{
  "num_hidden_layers": 13,
  "hidden_size": 128,
  "n_experts": 128,
  "experts_per_token": 6,
  "d_expert": 32,
  "d_shared_expert": 0,
  "hidden_act": "bilinear",
  "moe_layers": [0, 1, 2, 3, 4, 5, 6, 7, 8, 9, 10, 11, 12],
  "router_score": "sigmoid",
  "normalize_top_k": true,
  "routed_scale": 2.45,
  "balance_loss": 0.00629,
  "balance_bias": false,
  "init_std_router": 0.00864,
  "lr_router": 0.00098,
  "vocab_size": 10045,
  "norm": "rmsnorm",
  "norm_eps": 1e-05,
  "tie_word_embeddings": false,
  "optimizer": "laprop",
  "learning_rate": 0.00212,
  "beta1": 0.95,
  "beta2": 0.98,
  "max_grad_norm": 1.0,
  "batch_tokens": 32768,
  "max_seq_len": 1024,
  "train_tokens": 287700000,
  "max_steps": 8780,
  "dataset": "wikipedia_en"
}
Below are experts of layer 4 (counted from 0) of a mixture-of-experts language model. Rows are named router (the router's row for the expert), down (a neuron's output weights, with its number) and show model dimensions 64-127. Each number is 128 + 32 x the weight over its row's rms, rounded and kept within 0 to 255. Numbers have three digits each.
Before each expert's rows: "comes before" lists some tokens at least twice as common just after its tokens as in all text. This comes from a sample of Wikipedia text that the model never trained on. Tokens count by the router's weight.

# expert 73
comes before: "\n", " ", " 0", " 1", " 3", " 2"
router:121108071075153148174108161148158152115129080086104151087132104164122152119113138123173094053157123122106149125099110115147156102147116123187072123094080109113105103091104149178143115070186107
down0:141080163152091129211073112099100153080094165087095168175156115174075189121120150138158105135069124103100165160153159100165170081148196131127133153132096122103175092135137138116093134109108127

# expert 35
comes before: "\n", " ", " 0", " 1", " 3", " 2"
router:125106081098167171150162153156134133117092114066124133107116114152144147127214148124140116123170157097152131138135129105164119133094094106166067132125106139109141122132089139173160129104165090
down0:152112131080191112101140153100136113136163078076163135205150080082084084145144113105180135132163155168151106123152126142160153171129135160144106144132121101111121096120161119140161116101077075

# expert 126
comes before: " to", "ed", "ing", " the", " that", " of"
router:089106185124101126130115136172129117127135135111164151150163128145194113106158120131180110152102130139122128145128118109058162171148078128099147136140151132117177123084095152119119159139148131
down0:093132162125137130135175115170067105095080105125113133147088125115131108125176116127148125161135129164097212111110122158070144229117223118172148110087113080087056125151125122170069100084124096

# expert 89
comes before: " of", " in", " and", ".", ",", " for"
router:158106109137117121131149089124138128134130118079116128180128102088179133138175142117173119130092126112118095118122125124154138169127119153067158137117130106150139143119153165185165133144142141
down0:173164134144163153117064127124120178142160156128031164094134149147152209109142125096127185149062092138105119142111053149124163149130096088117129135103146155150100139135082129142183199053144111

# expert 74
comes before: " ", "\n", " 1", " 0", " 3", " 2"
router:102134119157197190098122137133129124131111118091145120167155073115135119122245167104181129107126085139146130152163111116095138202132129131165076134103155131181173116126116105154197170149113115
down0:138120136183097120115104097138151152182101109079161130088130112125119103128098165096175159062130138120111087127162089150086143100032171099113156119098120150165151087062103086119080148150151115

# expert 39
comes before: " to", " by", " in", " on", " the", " as"
router:153139174137108095170161133143133081192090122119126166124138174128120119120145180108176131134143126157132148187174136134140112140144109146160097119141125110130174140121108138122126157116152141
down0:132128142096120163130143168129124131148133111130093133159143172103138107098158167072054148129145095083172086126158121189193106081117097166155134169077097158149148092174136138137112090103109128

# expert 45
comes before: " the", " to", " that", " a", " of", " his"
router:100100144094138126108123073162072135167100073105121139116092106120138126161132139119150139144075104143123131107072129120093103099158143090064117214161113133118129146114093107125135174079096103
down0:160153101099162103153154139072095159152169181123135165125115100170159168074099084162096127098134088144075161098097116123158104123137080202107204141149089085137101132189180123125120122165148165

# expert 8
comes before: " of", " the", " was", ".", " is", "'s"
router:110157135145089106115187113179088149136135148071129094125128172129152151142062102106049155111155133092092121087120145097094117065093101094092125190166120156132095156158146126153142128107194130
down0:161125162124168139038112133093104110140159108174135148191135141156143105156110104177122141138125107119191119128136109159195142171110066134151068062096086088118129100133149135140151124177128123

# expert 22
comes before: " of", ".", " and", ",", " in", "s,"
router:090133122116143142117113148147162130158151094144144171127135140139116076107139100082134119120119098137119111081169109121070107140114134158098138100149146098110131138106116142185167119086172128
down0:116148081123083115062137093095109173067113151117118134143120104104097099175049177137125197132170101128161123127088082153123139115090185082104139135155143141127142068133125051097165128126188187

# expert 12
comes before: " of", " and", " in", " were", " are", " for"
router:150077109160136091090129128141132139097123085117099106183147125106186139091146134161172121103128102158110121096144113137135139111134106142079145125134107127155193117147167135147145159172150077
down0:135111161087132150148162191150171161104167137130101098183100133055162098101176082159123061119135103162125145081076135112145146150167133089162192143118117106118154119093138136136134136168121159

# expert 91
comes before: " in", " by", " to", " on", " as", " the"
router:173128129152127118162162138154118058195093118129114159157114163183128116113133187111188110166158138124095154189183142143165148162149129114173113130181179121123178145110156136105152146117120146
down0:130092159097078107152154113149137092122059130122106132148106141125157075103104141127088169109171141138129104132108133171155123142106092131135112170095091149165116132192140180131109064078176171

# expert 37
comes before: "\n", " The", " In", " He", " It", "The"
router:082092115111170170132188157110116158193100167106143130081130146110137166143130052160209140131163146092166123124093091137125184101131122146096094169124167142144100109119137125151091117102152119
down0:148173112155168157186064119109106187087087143134139135119132050131158179101164109069185147098110112115126109120152148094127096120107144167172159136108135077169111102143156134090178120165131188

# expert 3
comes before: " of", " and", " in", " were", " are", " to"
router:155135079129135114108107166142140134137103110116095117192170126066151129149153111130150157127150161150128141114113146142104107071154128115088100139060148138100150155157125107130169155129188103
down0:095157125072114151087108105140171131113096154106127119090164173113173178102087143166132094106114187150104129180113159129106086123169186135160122121099128101130135119132069152052125130136049164

# expert 120
comes before: " the", " a", " to", " his", " their", " by"
router:133107125130098134131081096124091133162140098123137090106123111131175168130177161103139163147111151133126129090132116105100145167132092149105116133112123097132118158121112099087124160100162126
down0:129098121122145170149119150086121142125180081137142098178169101096096175130214112191192158086119122163113119136172069135169102131110108154143132127135086133158118114116153126107148104163154136

# expert 116
comes before: " |", "1", "4", "5", "7", "3"
router:113194161134132158171071121182129147105137115172147133116127105092147146108115130129158154114094162161121148107089145076145130103083094136156144189121135148129205109101056114114124136148130121
down0:150158157092170129098110119133105111133097067099127119177105208136130139116151144116140125175135135090151105196114152095173136097110154146104087113117149080166140164136145128114132149099125126

# expert 80
comes before: "\n", " The", " In", " He", " It", " This"
router:110159166149143171137151102095110117160161156139119112093143124122138110104172103166247150157157155115173132163167059115102158131165115141094097141105133117162108119098092171185132160129174119
down0:095169158187134147091102115079099164163100085078157128163144143126122077106119107128167133101134098152176140129122175101135179105175080192175100157139125172116173149106117119135106169127113154